config = dict(
    n_layer=16,
    d_model=192,
    n_experts=32,
    experts_per_token=1,
    d_expert=512,
    d_shared_expert=0,
    activation='squared_relu',
    moe_layers=[1, 2, 3, 4, 5, 6, 7, 8, 9, 10, 11, 12, 13, 14, 15],
    router_score='softmax',
    normalize_top_k=False,
    routed_scale=1.0,
    balance_loss=0.00298,
    balance_bias=False,
    router_cosine_scale=20.0,
    init_std_router=0.0338,
    lr_router=0.00095,
    vocab_size=16384,
    norm='rmsnorm',
    norm_eps=1e-06,
    tie_embeddings=False,
    optimizer='soap_variant',
    lr=0.0053,
    grad_clip=2.0,
    batch_tokens=[32768, 65536, 131072, 262144],
    seq_len=512,
    train_tokens=545700000,
    steps=4359,
    dataset='wikipedia_en',
)
Below are experts of layer 11 (counted from 0) of a mixture-of-experts language model. Rows are named router (the router's row for the expert), up (a neuron's input weights, with its number) and show model dimensions 96-143. Each number is 500 + 25 x the weight over its row's rms, rounded and kept within 0 to 999. Numbers have three digits each.
After each expert's rows: a language model's description of what the expert responds to. This comes from a sample of Wikipedia text that the model never trained on.

# expert 3
router:496516522492464498494533487513514498534560475493520571491538488470504479505485470505479518466486497498474509536527492567536505491485506491507487
up0:555537446473472522495520479553484511523518500456489507511488464503471503464528518524516533509558499505482434497509471496507489484518501486507517
up1:511511445503537465572535487506494507491541471490470507513511520465518509479479488487466492501501502512498481507491492537535478472534526504520507
up2:493508474467577499514521518465514411480510517502476505489539515508549490502503481564524502503534474481483501495496522494476517531524466524518520
up3:553488551503520479489519548474539541537511498511513526512491512501475487469465521505479514458523474498493502471508534512549511539499479472470444
up4:533490521487503524538482524517515497465466502526488487516521447532504507521532520522527493475501491546511491520501498490497484522487463507526527
up5:521500532541542484477495518518533477540510540524482451472530501497513482466510499513487494512513472528520555510468489483535518491508567498514567
up6:534517490526507494473511502468499457503527514524538496467498474479531528476508494488493503490498479482508474525535478512519521498502527493496492
up7:502524495471511534493523479514522514516479491480484519489543486492511491495507564505444462528489535516489498486490485496483483525505508560521494
up8:526531494467447520546462495485510536489472487497472469495503499472487457507546512482505454536471514512482522531484493448536490499485514541528507
up9:520510518511534499502530513495501495488491454499486523488519505478484516534496550423520507507486499491552468499493519540506470530536511476496510
up10:487501466496484524512494476465486510502492458560505583479534472497500552485468517481498473520485509537504526508497478497464547492503478492504523
up11:512501492479443528483471528531494530478461521520494490494488525493463519507477548528511530521533500494553465474504450514497538482504471471529526
up12:511518495511506484486556516503549534511474520488533522463504512486469452475473508492508500488424494507525530499524497478505464551539482498481485
up13:533481524466464546523475522484459475482503492474479490504491544499515528483499527496517538496496499490520506514522483540512522551498513494482530
up14:485540464508487496529509482456471457487479490503526488543508542537489478500504500547505515522485510511480517454498496517498527488510521486536475
up15:484534475482479506476448505472518496501512484496509474520490498573486506453501532496536495460518521491490521446500478504498513499533473455465509
up16:491499479487454470515505482514513511483459493518491470528490523497482511523477477484503504472543531469467533496530496532500545464532516506480488
up17:498547499510500527519472517447453516524465500498495505560500518493514460500486467525504488500443520510517483514503480531444485500472504518504457
up18:465484457491507498506513498498531514545494490559483542509507506474522529489527488468491533451520496507521503501543504483487474500468433419484493
up19:525506486532455505494539501506505536498481479507510479548514531457487505485511473486490487549512521486438495544473506519488487481484516474487460
up20:518470523460460492498518522514480520539463518539466507526504536487510527537509506526530500528486495503477510481516483474448495513434493508531440
up21:494484467499525492485518500450461443532502473507519467518549551494509487485475524489475499568466518468491472499497505512473538501498463493503452
up22:524532552493515484524476501466499497504508503495476477473532497507486529520552470465518512527518497504482512519478556500484502543466544501459514
up23:548492516506532509477524500507470534507523486500527512527475469513516477518513501563513534480475479518512508486479526475440522507532498489473473
up24:490516512511475471513504443537551509500543521497450504550502482501482542511477509527510508518460479487482512518485554542486465492469468502528476
up25:513463518513530438519496482493545489517517512512489467509534482494503487513450552502545463488517524506498482486470493479497518475524507491551495
up26:439484479513493482522483543530531467488487478521493519498538489491497494521486525534474503499501493492472549480442531457456499505524511534515496
up27:510468468479498522479504481493497483517497490488526443472525440504481475462526513504464475510457509506522492519503466523533498493501506528496511
up28:508487501442513496493534480474500502531522521487481516459483515497503519508511486506508474475540482521532493489530520470519489498504509488518544
up29:493536510486497505498494454517547495509521484548499515493497475485530530503478495487531559486501491528495521478460502477538531480522528480485518
What it handles: Infinitive to introducing a purpose, and the action verbs that follow, e.g. "to commemorate", "to improve", "causing", "allow".

# expert 31
router:506559510508518506506485509471468527507451534515493452506490489506566515453494523539549523455481484494501524498514508467552468486531532531504517
up0:508479486500491531539485527518542506453530499546533510477484485485516525503482529533474487499486503485492500470518475500475501483528481456479488
up1:553410476501486514554492516499529493525474471555486520512549525555494465505530512488567512506472505478484513487542482501518539478530503490480493
up2:482520467522526473495500500512505496551486478506497481467433489539507479496499513507491518575562501506517508522519487503492492470496487567458537
up3:500521511519515524453477489505501509497533453475478472487484515485530495495477497473511516528511532518488545479479496491464503477544489493533524
up4:474537479448546509539495516481486496496503527504497520518471503542495482484433483528485507465501494502492527494507454523490496507506517487483499
up5:475480503444478559501488486505517507482500487535456505504465543494505467511544508471509491519503514473527458477526517513532486487547517533481485
up6:504512493425525503477524520493495479552478512523465534496473526500545541500471512523542511523517508494461491547542509539514504504545531464513487
up7:525501503500470457484522492493477494520491521460461446503522495525474486460497435468496506510420465503500502509482471457505464513528487483552484
up8:494505516503509527454455518482489454510459496514516483494471479485536525480502523519502462499480519528483494489509495496506499514528474488448517
up9:485527519492447488472528486498515545503508507507485497475490456460480505477565475512476478502499457455481513522526470515492482525508494459514475
up10:532503461493504464530512457507476461526519520519508458541511480521483485493484479535510504471483487481520504511500528504504476510511497521486480
up11:535471510510451529478438510502515474453508540487514478473516497465516502490485487482490484493483472511456500483486508486528526447534532470493506
up12:503503494471479481548456485504455503521508471518461486535508519495504472479489505456511533553518466453492503502505504509520493482514455556512488
up13:501515507478461527500496484503469518474461506464495533472499502482507528518486471503563484537538508481500476477531491460490513482494496479472500
up14:522511496470520503525476543513463489483533517487513499464475493490501485464492503481510475509515507551492493503487505489463523518492527539513526
up15:474498487551488514526461491483531502524507554512494502525499495498502509466528516478505524521493522520492473509499514506528478512527467497495518
up16:485534485466561488499513487539523527508481556506480493508522474525553513519471494496540534530502496483547539533499519490454508514537496508546496
up17:501516466497482506525506490503530489514514543543507507487524459534467496505478479480499516484452513496532521493460523491472499501452462500497467
up18:496519480487468503512487535493488530536509504566460502527509495507449502474465526495509534497498502507495516486538516572436530514549520529517510
up19:501488493465539482464518514519484489496496443498536473480472540493466551570515485506464495497508511500507465472467486502511542499541455507457516
up20:517512518538491492522537510484506508508488506499487532488456459532524495489490491458491514488483508423506461521522477480492516481489541512517501
up21:478464541497507496526489522529464444576451500472532444511510535508468503521507523515531572497515490458526479481509516510495495495513504477488461
up22:510520440485516535523497506480486457477497546484513488511512475462525522504479471543519544516500471527514519457472475505477510473508516523509516
up23:513499499516487482506505471526493545502510556499483497526480544529517515528449500471492518491488472495517525523493532511513503521492528521487510
up24:507469528508489481506490505547510521510506517478534526511476511460498535475488521523478492464504442527481469475485532539541475496510512485530527
up25:526492499484512495487514477525515531543483501483492520495477504484518536464495509531481512602535476502468447485444515482530483469482515516540477
up26:540499503495499486478511521469527497514515529435496491536470520533498496498483500515469492502520489458495523434525513476485541528532487491509454
up27:474453482516502504488488533480461483479505534505516492526505483492478501549530469492460463499498496488504484506474515529488487477453477475530449
up28:515484480492542497500501470502492512469438468511477483478500460488509463472538525489532519527523514542493526487506517541527482492484489525480472
up29:532510489447510522561515513527490560488521492480519524531495466509487477464522483515500488487530501475519481487529483520475489487491473475492498
What it handles: Letters and endings inside Slavic and Eastern European names, such as -n- in Chojnowska, ić, kov, ová, Grigory.

# expert 22
router:527473511503482499487501492502492547450488507501487488529480496508473491510522435429481505466527467500449541501480461441461516479497504494547547
up0:484493513526530548457502524478511448506550488462510473524534518500482519503480498502553495493476543466549493519497484538498486542518517471478509
up1:505504517478496492460529532487486520528527489505515475491497515481498408495507517483486449495468494517491503486485466522499489510525496544511489
up2:501491462501521470517526518472511534521520492499510481528492502514465504480491512508475517500538500481516519497486518533570489515457478509481501
up3:467471508511473522504516503519456492499500517512501522481477510480495502504545536484483504531502483515528510450467497477495456441463510497558501
up4:496491523509514518522528507472486504496466520497473486485479489512513443512504492490507511491515462523519508490567478515464528508472545496509497
up5:509483516467473452503490491464501482528525526524477480510498504511510450435514483496519518481475490501498483509550495491506463492550447514512489
up6:525478491522499470492457470491479525497517511490474485500512512510514558484526526528459518495510468541472503490492505471460460503518488470543493
up7:505490519556509482448485486481511484495469501532516499502492527481548502482541460520521467523459505485484511520508496497494495500486428537501500
up8:557478539490564458489519527450476516504531456477480499515477500491530519465487491476519522475470514546512527501513524518485528464487519465487490
up9:516514492451515501452502491479512518503503482482458496511471520511495518495508486486526523511490482506512524552541501476511496549469503485492494
up10:452534541479467511456489521478455484501525512521479486479466508495482488530542499490506485508486504506507499446467503532493505506516507524485574
up11:537483499501530486480509492560545534486507480486490441477496476521485490522482529507565505509539487490481484505536495527451467503504492525508519
up12:523463492438546512526532485513534484533484529470519485521544484504520515502488467482473497501475536538561487486494502514518530503502476497533475
up13:509482522450522481532535487499541514542526487528462508523465480543475510513517513472523475532489489500506495496500486458512490504541489486455483
up14:523488530512454469478497457486504521505503482525490454466480465520484456522521484482511504550488499482519445533527467477480498491497521516482533
up15:528498501498533473480530486478515463495544508526487526543502534477505498484476469448466448467520526464516514465493460488518489532517530496521475
up16:522446535545477531470514526491519520523513557529492508527492498513460503499544468495484452507491470515496449511495547493473464494498449459493491
up17:490523466465506532508485460480477536522466506530474500534489494513447518540527533422508430480500498553498483487502468480510488524524483493455500
up18:509510490510472470527508531522530498478504553531504534503467432545487452509494519509537502501456521447468511537481455481494489490514479450531434
up19:492506493508491507531544497566525505508507522477470491469516497497532509478520495468462487504547483488520507466507531506520465474545514515489531
up20:480453530464493463495481529526503465484506513501490486510522542546501470516515451488503526464491519500513522532502499491495520541501452518490478
up21:477503543472481491497510510514466487488487455512496556478475477515471479504459498528535530491517512491480498518512534492496469494534493480475550
up22:489521515498517505542536515480511481476521472495508507514512485520469505520516519491516529506496527517540510513510499474508463489494484510501506
up23:475525495522524463510538481515517548480502557442513506472481508495472509534502491561472454474498523519486495504505508502505499478512476526527459
up24:528504453542469531528523549498447458488474479484481451542485499505500514480474495490493471532478518532484507498499498486497513437494485499511506
up25:481517511509514481473516473522543457450474506473451500503510559532505475450466499516474501511484485518473523473494496493477497451530522509487530
up26:469470473492492550520522487534534487514530494476464484523511519509499506486496511466554510549486479481517522511539530461509526506480516495502493
up27:488531497512492455501480459514499516477505513524482522492459543503486473508461516485462555458499531491507459528478500509503532506497466487460554
up28:505454510507502488484525464514491540507492496472517459456514469512469469485527483481527454470485495543511462534499483524512453541530471500458533
up29:493516541446522463508457521522492474502521528501534533569482494465533446544492510551480482518491497521474514500511539467503481439520520490456479
What it handles: Word pieces such as ig, ang, ung, plus word starts pre, ex, def, follow and first names like John, Steve.

# expert 10
router:544515502504521487546506512507498506527477541544510470513518516464488507513530509489484523473506494526481513532492489493478455493444513503473488
up0:530512518516517508498524472486500500448523492478486448546513502478543519469495502511477520512517490500531476533496496476519464498500480524526513
up1:483523484506503445495503514508471409476497503500532507557433505508509496534500519467577486518502509469517531483493546530514450507531520489527549
up2:512521491489480550510495497511485463473483515532493528506506521474532470492486518491496500530517470492503521457499494475506482488491500513460464
up3:505503469512483514480490474496489513469527508483454541470515493525525508520499543492491502492484505562476498503491462430445517479484464566527523
up4:471489458472545526526507507475527495533520498508457482496519518549453496495491513485504546501510475487483508551482491513564490481472538503464508
up5:499495492486449515507514465489490459486502510562493511518520492487488474558486485502511486535510492476510511497464511517580458541478532542472546
up6:496452504476481472467480515487542551470485483485528489496534529515521451490492489485520485484563455513504517482551517507488500494476497471480514
up7:548471529520513517477519456489464507529511479460491449503535533472512486501461486472510431481481491539583490509484488473498485483480505447507499
up8:506482520501526479548499506508503485469482511531487509504439507533493489514504511488506475495480532500450538454500536521522476456485506506489477
up9:498480504508515515496528486473481487510497457519438501519519537511481506515494491542505488537473461530546493538499485557515491489462528516531490
up10:522505506517500498542535513535492455530528528441442492506516498494528508499481533479535499506454499550498530524544462501501509502482533512493496
up11:481503480504514474481520517502527474503443536463502487505530489501467485457547493532481532513455517475514451505551520470512454525539464460512506
up12:554470518482466481478510455510501500518496544509511456462479498479534478513525503515509527526514506473480532513476468456475503524483473524526530
up13:533502538505482523502523503505489494495488533532541528504476541502505511514499476514505467520545517528481454471552505476499469486519478481510502
up14:480473451451501505498510501509551495463460445509498532489549515498517508463524535504528511500496517519459477518477496522500489537476520452486472
up15:441505493495513496462522434489472484554463524491486515517527498457503486489469530487532546473513499488500517494493501474507476527487480530467564
up16:455521443468547491494491513482514529505520536526474480555471514492480481507501523502488519515488510515461502468502529463484514478517471473453502
up17:510520496490496478486503480451465486501515494532509511513518497480487457504505556481467496501473535525483520479493470506471495461504468515520512
up18:496501500499505497529519462521479519501499495509507475509504499514531482511494485505521471469527497505471494519506499466479545474448482477493528
up19:471438511518510545522491485510487478482489455520523521460516482491481511508511491452529495492448479468477512516492471450529506496497508520487517
up20:559475464497497493472501464485503467525461518499476510482473559467519501546483514471481511493527551438522456494505491515510534539507471507492485
up21:523501476463489498516504437500479501479515518527513501526502521494499492471505459501559466458518506525483521507509533495517498494469508468471538
up22:493515469546489472477500494536502536489521483487505548503511505499472473475489486494506485470487497498548516510462490457517492490514497478434485
up23:483492494525550513482518484472535487491476493481490518499520458516488522494490457499518542549509485502508506496549483509544487505489462465464507
up24:488526513490544531478475524546505493503512518468518511480484491479556496537489479483470497564471481473525522531507497520468461481515502541479508
up25:492499506489551497510513505514478525541473535408527524510519494545503496473493434512553501487495541545526504523475498457479471510481515523455492
up26:495491481513497509521494540463559535498512507481462553559487449508478482455540524470473533487468495498419540509524492506508506458502470455475495
up27:476532533459494472515500503499498474493507494552501502445499492509536460478441542509504498525491480536520483452438495463499481495532462494551551
up28:521506488481469509521463449552441492520471524515561514473444486446529501496488486476524483496520487525491472483484494505449499499465474464518531
up29:501571477484524531494540501492529502503468523502497524487500483468505487510551495494524504520458486555525491497472519492475477523508541499463545
What it handles: Short syllables inside East Asian and other foreign personal names in sports tables, such as Aik, Kuk-Young, Nakashima.

# expert 6
router:475476491499538509510481522504545496504501467498522469548499507455479509463516510483479496499468483516481510496520492511558494475582495506521508
up0:477502514527474479500527519454473502554470543507525497529546495533508481508506523490474509494474506533471512526500486478511466501520468531469517
up1:500478520510519459519487535487500484548550511522538517484526504521462464499481473554517520467494482480505489533483467529511533491505490485501475
up2:533506465505492499487514527540504484501493524543524505515484500525497506442491482493514509501523502535461535502510513531494503494486493501539538
up3:483546518450514523493472525521518485496524503487523511533507469457495512518505513465462519547524479551453473543486520502458504476475509486498490
up4:459523455494518513517513503518510464482487470518502462507518500504538501502502509503521491505501500498480487467509524494480468535504529463488496
up5:523491555501486509489460471524481483471465517516519507451503468476516500510447496449523507504521479536515452504490496464535516491527494492485466
up6:477503471509519480544494517481510478523458485540464536480448494472560476508506501478511447517474471484508484511511542526535488499539494486523456
up7:435473503522503514529457480505477487507446485545472498518522543489525467549521493522513524487514478476455458518499468530548477501511494480524499
up8:513419483487478557496478494536518509490461527478467517535530474498521487521454504485502474496481476498531527504505476475530530518472544507508520
up9:492550473463534522489521491486508474531552535443466545507490506491520491486491508514480544475474561507466518502484499521535494513505498478484501
up10:450483556458484493493497506512497522525487459469477503511445489478466490557496502516529542482503499536487499507484538495508506503510513488508468
up11:514488508469482461494461522498473485521486487511477473535489547497492500466473507495509533510502514507491478530521510507501474502450523476465515
up12:492476494520537494542528506502550498474506483504446475461473498493501490543499482561491506499533479518506511530489519446470490523543496492568470
up13:530539481482472531506489502514473487509507520493501475486462487499514468489484510507511475492482506523453516459529521478487510560526452494495498
up14:515498500492543498505509471544538490499476483534472531517495509463504486470526536523457472519461506502473493503478449478494482462506492498520495
up15:518538480506489494519517488511462506543475511474467480476506479505501520472483503530511456471520526499494500501511483464507517533503465502524527
up16:482516501504568458485493492504474516448509482489475479491501476533497493496496499498459461475436501501507501481516470522502492456501489489475459
up17:467496491500492468500493460511521509470510476513520504486479509517520472535499443484493496535483489447489476451510527490503485495466516533513511
up18:504472503528515510514463542497515519518461482484481537481509540515523492504521538517496494517442499455490481476524478501500439472521498509487474
up19:497526527497499508474506543492523455518545507490445486495516483496520503522507486565495528505486434495589506495533485477493510460542488501533458
up20:472501460509530535512458479481458501463483453509527523492498503485507505480518498501515485507513459465484465519487512455557523477480485504496501
up21:516503498528516521483507486477474510481515504494512495497506515485550477491445460503529494523537481528469533477475517449530508514492483476528509
up22:489482492479506515470478561557489533502534514466514509515490512501511512530490524533446511465505518495489512431493536497549479466568491494510532
up23:509499505459492504484484515554450496523491451509505518461483518496482493509491457499460490545555528511517518491484485480506451506520504478521496
up24:466521491498497492539477505480512501487465492491462534501467489466474481540529503509533482469497529476518522499514513502490503560512519500507510
up25:511499506453524530480487523497510458495472508500476507413498488484530518482523483474452499468510525542530461511487485508517495519524539456512529
up26:540504482483461496493555475516474486516488438511505503440548506504493564514462471488502477476507473493504485475498487502493489476507474537472537
up27:524460494501488535468502503516467437479512458503478472466541490515478493489500476533472505539491503502471489514463499526480481495492491513497481
up28:491542472459520484503482478477520473502509493511500477478517515481495506503493529496532491454545524522500512537494494482511501520485464476513516
up29:518483464523526503549517489525485496508472501447426424522492469530519508508515515438510505542508484504472495516497483503481517494470496506504506
What it handles: Middle pieces of place names and geographic words in location descriptions, e.g. n-ort-heastern, Köppen, Creek, Lake, towers.

# expert 0
router:526500540466521488498519488512535505518505534505484518491456510494473523526499519480519501468505506484506434504534526558458520495487544512506550
up0:551517491496478490474510500492497519531504509484528535478505519480501520520474496482490504478512467532471502502492497542531552487510473461497512
up1:511503481512516539516463515525509489493494507454491501496504485523509497507484480454494493509495577461501485483506511496501448485498499492511471
up2:488473554501484544491488465463535502483488494455491507489515495548528492512489485467514498514494477470519454516494493492495486509500487515490501
up3:461469493525476513502496481507490523518512524556519480500476484479529495479479520475547512439462476488518519492489502486511524526515491520454440
up4:542518532492516504537478466499490508500505426469473485513497524499509486494491548467516531496520535469526516513542527463521506497492512475494548
up5:513455495483541546461500507463454518487507522518542504487519550492501534521483495474476467497526528505502474507533504514448498509517528439492483
up6:523491534528488497485502458472486490512447536480522530495525513522449478505496477471548510511497494513522513505491516513481472501493422492485509
up7:472488505488500466539490470490456473516531511456491473486505489494508487532520517519493535491543491523510543514496501478449484509564501516469477
up8:512480511521473501507488470500508530542516499539507520494534507487474510481487526516568485528488498519514450539481479480537520499501504543497524
up9:527502519521471511516546510520505501495505444548507511500493490502506499443487512487549459537512503483490530510454490516476501490486473520513482
up10:459508486480495538509543481483460509517484503511503538497486510525525476499512490515492510505511479579520480514513482526494487489535533553490551
up11:485497511486512423514486503538497500516461531504497532517500507485466478547526559506494518476491493525500523572516546516486515499484524491489534
up12:504505502473516518500515553488492513483458521507502493540522534505493502525516486527463515531480488497540519529493485518431469485500427516525491
up13:545543489506486526473515489467507486511540504502456484447485505506467498481506447500499514493494507532497503489482549495518496459520569490506480
up14:522521473513517491545537523492516501512527534470516504496513506509531528489503508495494527517538522495519500462470483489470486479476485490517459
up15:534497515540517504521484517451493539544490445490505489525492504510545468462493484473474477512513496489514495532483531515490453515473480488500498
up16:535498491490461478508540512499495501459485488490512547519491499529458546464510521466525483504483501495493493502550460486464479496466494466509509
up17:564483454497466511481483521464547532503526549493488458492522477496541487508442440496451483546522532478549537508480485508478520514517484468474482
up18:484518483503499520494497472516554506551455506550540516491482506552467537502525500524505541481494471488476516460495494482503453515523494493490522
up19:462462522552542490494489515488511526506522543481513493483510478515482466469504481516453505511492449465476472497515494554524511498504487507496491
up20:483507493493531490507520472492476477524511514456490486493463536517494537505516488480538502493517501496493467475534471507512487493492511498531551
up21:420531501491545525476522474526521476492528488512483488509506504522488488517500481446546484498490543523503533548522472518505468508465523463483524
up22:496489501504500479498507533509509508489511480502523467537526491485492488506538544510476513455488454541473524515494460519483547505545487527504479
up23:545483461498465481448483497526516441461493501500518488499500468477474474478484529490502502535547515523456507542493499523513494479525496508488492
up24:472496465464525476547528520497524470480503492509528515493534509493450465536447501542482509544500483508509523516496485470457488536516460521475501
up25:496485487498489504473517524451516519496502479497505515436485476477505502506487518463536505505500490486545501498502508471527472491528518502519527
up26:493490450486506506485489466528475549533495521456494518488496516529493485526536473474558486454507467521521479472529479545450503526503513464510504
up27:469503498519539544512534492524513491506495496474436515457527457503476480500538506431510520493525480517492494472475521506497448509465540499482498
up28:520474538487490470479520516512510530520496483470477497527439530482523475493440471491506538524522479460512497507552486471460482464503448487502498
up29:485538505487476499486513480532518509534494529476481481511461473527457488499512512510487515493488496506482505491532500541527504536492508536526500
What it handles: First capitalized word or piece of proper names, often directional or descriptive, such as East (Africa), High (Command), White (Oak), Al(i).

# expert 18
router:489513502557489523529487490523498458491453556509504513501508489496476513552492456492535527511489519532480524509480502492465478487494492509502445
up0:520579485545510521524512446500498461485553512505488500497518492531522468531437507514483524474500519506493485489501490494461490523494480538515486
up1:504517447472516506513505460444502490448503523529499506483463516502515516445526493506507506492517495472505504446468532509485485459482489492511513
up2:489526519490483530467498507492528533485478503481485473517481498502462501462481486517473499501528516486550547523554488500473533460488490480476484
up3:493481546523533549523505488512521488514530495524529521506528499500487472494472480516461495526500492495470504440486508478491514523477485505503527
up4:523514527493480526485502489497493452483508529485510501449463520533514514474490494522484552494478523480467512521551468508526528506493500493484547
up5:506471504524471530520501543497510512521547513501563518509508506476476482457527522498506549524510502483526538476460488514523540488517487505487516
up6:493467486515460527523507493522503493527490512495497507496515477525455481474462523470498458506528501488504501538475455450531526480521514504496528
up7:475518472505469457503509578513490497476500499530520508470540511472492481510502505500551474483485466471493488501500494499491476518512539549505474
up8:496491498467532477491487477482469492470442511508506473472546489473508514503540485504507492468513515524531524486443500506517533508530455485508534
up9:509488491510515532533513480505472497476492534463503477538455538486482488474482464537479488530543488483515529478521505505492484502470489552547505
up10:481460455515498512506497476516488458482452499495529507516460491481547498485527508488486466506481521554464500487471516574509511488517474496519467
up11:473474500472518554482504466455471527536498476489496476476534498464495512510524456480518493487472498539550476531466485522520479495537503548466510
up12:515491480495536477520527478546528512502506493512513485491482501460528468486549515537554559466540488461498458480513521450493540473513468474534512
up13:511508491505505477481457501534460500586553494522529467489499515481540518498502505497518503465498519545470489494553514482467517521496552505538457
up14:482464466520489535535533504499478480515496474511479521491475493503502507487510533490490483497554491494486479448473497477494547503441507516493466
up15:508479479507536475490472503501511517453563484515511495496505448519498529524492515530567526508484452527527458499532493512475489505472506489478539
up16:524542500474497471520503506498511530517480531478532478553424496504547518491497492503490450537501532504489518462502476442490495518480474490505465
up17:482518482559531512487521507528531547478496520482554457482465512518523510514481538498506501523509506484553491525484484485483491527525502527480522
up18:481503548493534543493514482499475501547487459519529456445496487507530523469508507462493489447514477490440462483529498509496506487472507523556481
up19:520512496487512490507506538517520483489497495491455503480470507480509510465486495540495499501505548511519501471541537465487487496461477503492495
up20:495496497501516514509517528516508479504514464466525498481489524509476523471538504487487473491527469461503482525542494523512482518496518487510508
up21:496506541500487487520482508502501545510480490565498523487522529489477525481466481488506487454494494509498493554486531511469516540521464527494483
up22:556488511479503471512503525525481528519475499504483523488490506470530496493456447549521505502487495511532497583492473520490491531509515490527520
up23:484526462506469485474528491534510499495489495510484492499434501496495505453527493413513476457489493488496503490452528508508509480502535514524490
up24:502547476514504478491505483506485487528492520476554442460476497461507516484503500521501491492520523533466544495511509526467487517478523504465495
up25:504508472481487463489507470487506509509490533469482508483525525464519505483482439511466452475485539522497495526517471480483487491447465511504504
up26:523495509519520479502481492471504492537496487502510465513524515478538513479496495460482504454505467520509518487473515515542524492504529564519500
up27:510536470461524492535481531476501523502531533482500502508529495499544492487484479514538508446485520507520474502507524499476516539481502500472476
up28:522510532446489511481542508431524542488463494478480464534523499539461491484510495526489478445491530490507490548492440488528493518507511525468499
up29:499511488521475487537494478477518496497496465483481484489508497501532537506509482488493499467485518527532507487522519493459545535502452492502543
What it handles: Single capital letter starting a personal name, often in tables or lists, e.g. Y(iadom), K(en), C(ielo); also en dashes in scores.

# expert 28
router:479495512511488510477447520516504496505494506503502473494484494540481507467482487469478476522511479457484504510472563462466537482517501472510464
up0:488508508508527507531539526515476490492452553472519551533515526498531529530483504500478507466430497494531510464492499533465455530493487484534505
up1:522503477505502517501491480473500541522463500496517498501454489499435471560506512500485442475492509516538470503491494534478543534513493490525506
up2:550505540465544491487484485497491481483500493523515537470542494482516478527477505479467526506492478477500461502484497455509450518530508485474450
up3:475538530486517469543460504533464467492487492508513472466504500525479512515506504474506513485505485508507482488520491484524491488523516487485468
up4:481577478506518462508484476476509521490522509483539524496511505460479483493464544510468501488490439504525491500507523486489521483521496504484496
up5:513467447488513562544508529464501472500442548501542478514526515487481501517472515526491499492458539517511493502526485510517500521482530532451495
up6:457511476461481521478499480473504510480479502481506495497534518532507548489465510544524509505503527458497507461485518467500505493523495504534506
up7:477513514501498484503540487498534532469509529487522497453506500477493490522454475510499530497524484526522471491477497531472512509490493502469469
up8:485504534496503537542533525520502499493526501504494517544509478468501522528468489523526534443506496514543465486496513474520448512483554535482484
up9:483504455487507479485499483462475493503475507475519513494519453529536535505507499544487486507544459505496527519526460524456505499531552553490524
up10:496528492501486504514483450485507538483500510517500478517479520473504483524484528505514566505504434486502508508489546478485496492491492481506552
up11:489487488489549465493551515508535533491468541480494535498491477471494507424504505509478505511536569512501513500453474527512504499489512527485526
up12:573525526517546523514511536544527497509495508451506557515486533487509476468488509500518467536456493512486514524500482487486484470505443543498509
up13:513496499513495480471510502474495518459534496493496490494491540535547522508472472525445509515514528511498457471494508497507489514459481522499533
up14:493532536499516504502476506530526470489511487469503523482473506504461454502477550467474484533562476530531521516510496502519504502481495442575516
up15:517534516466503532505449517493509462492483523513473517458534552483514467530496515430512543529530495504525461520472533527508465471545512482499443
up16:488542509518506488491516498512543498502444511463480503532517494484476495549488531510445505477474497475502479518507525497488524504545524493500503
up17:488485480508484515464502470518498473552511519524499524511489501493497561533518560541527527506504455484480479529485505478525469476528506497534510
up18:512517498520498511523452502510434501512481512461508541477498501516446474470502521475544519479529486500540513446521505526512476468467504501490486
up19:458468488488524490513509513458512533532500495572487472516500478493521454526488498455468484517466519486499481462453489481510483489503498503492495
up20:541483555475505461507506481505505509493495531490477481492490473536492435520496496510472477504476490535512477470499485463478546496514472570492480
up21:498482506520501489502459499514518465490496518509488503516531473542464468480479517425481520500494509507539493483542500483472498513478501477505522
up22:513515540507485535508493469465520527501500535498518529470497512502488521524472526494533530448470531469513506528490520516525510488560480514496514
up23:499512484510497457529488472517464507512504460502461561510541499516421532545460560548489519479486541500459490486549497460483474477476476527527503
up24:522531504531508518525542487479506489522504490474458536501519492483518513494456455499453491496543523494480515493534493488514468492486468495477499
up25:454537461469497448466473530513489488491498516465491486490527508512513521528503479481494502476464485497528541488489472551503468495471514490478503
up26:500531495569475493478508452463476505486521481484509531501528492509457485520502502534503510554472481504532468519507487491511529513447527509443515
up27:509506496520554478454464462488523496518484505475530548497472520537526496477495478517495495506524490471502484507537511470507459499516498483502480
up28:477500490503493492520466469496443508525517505512498495480477502528534502512445532502521474476506489487532476514484498497473513515507488482487519
up29:560468473525530480474487532539482521529457468469490485506529500490486474457527513515576499480507527499505538503559508503490529465477495481486479
What it handles: Verbs and adjectives for public or career events in biographies, such as announced, elected, signed, released, professional, founding.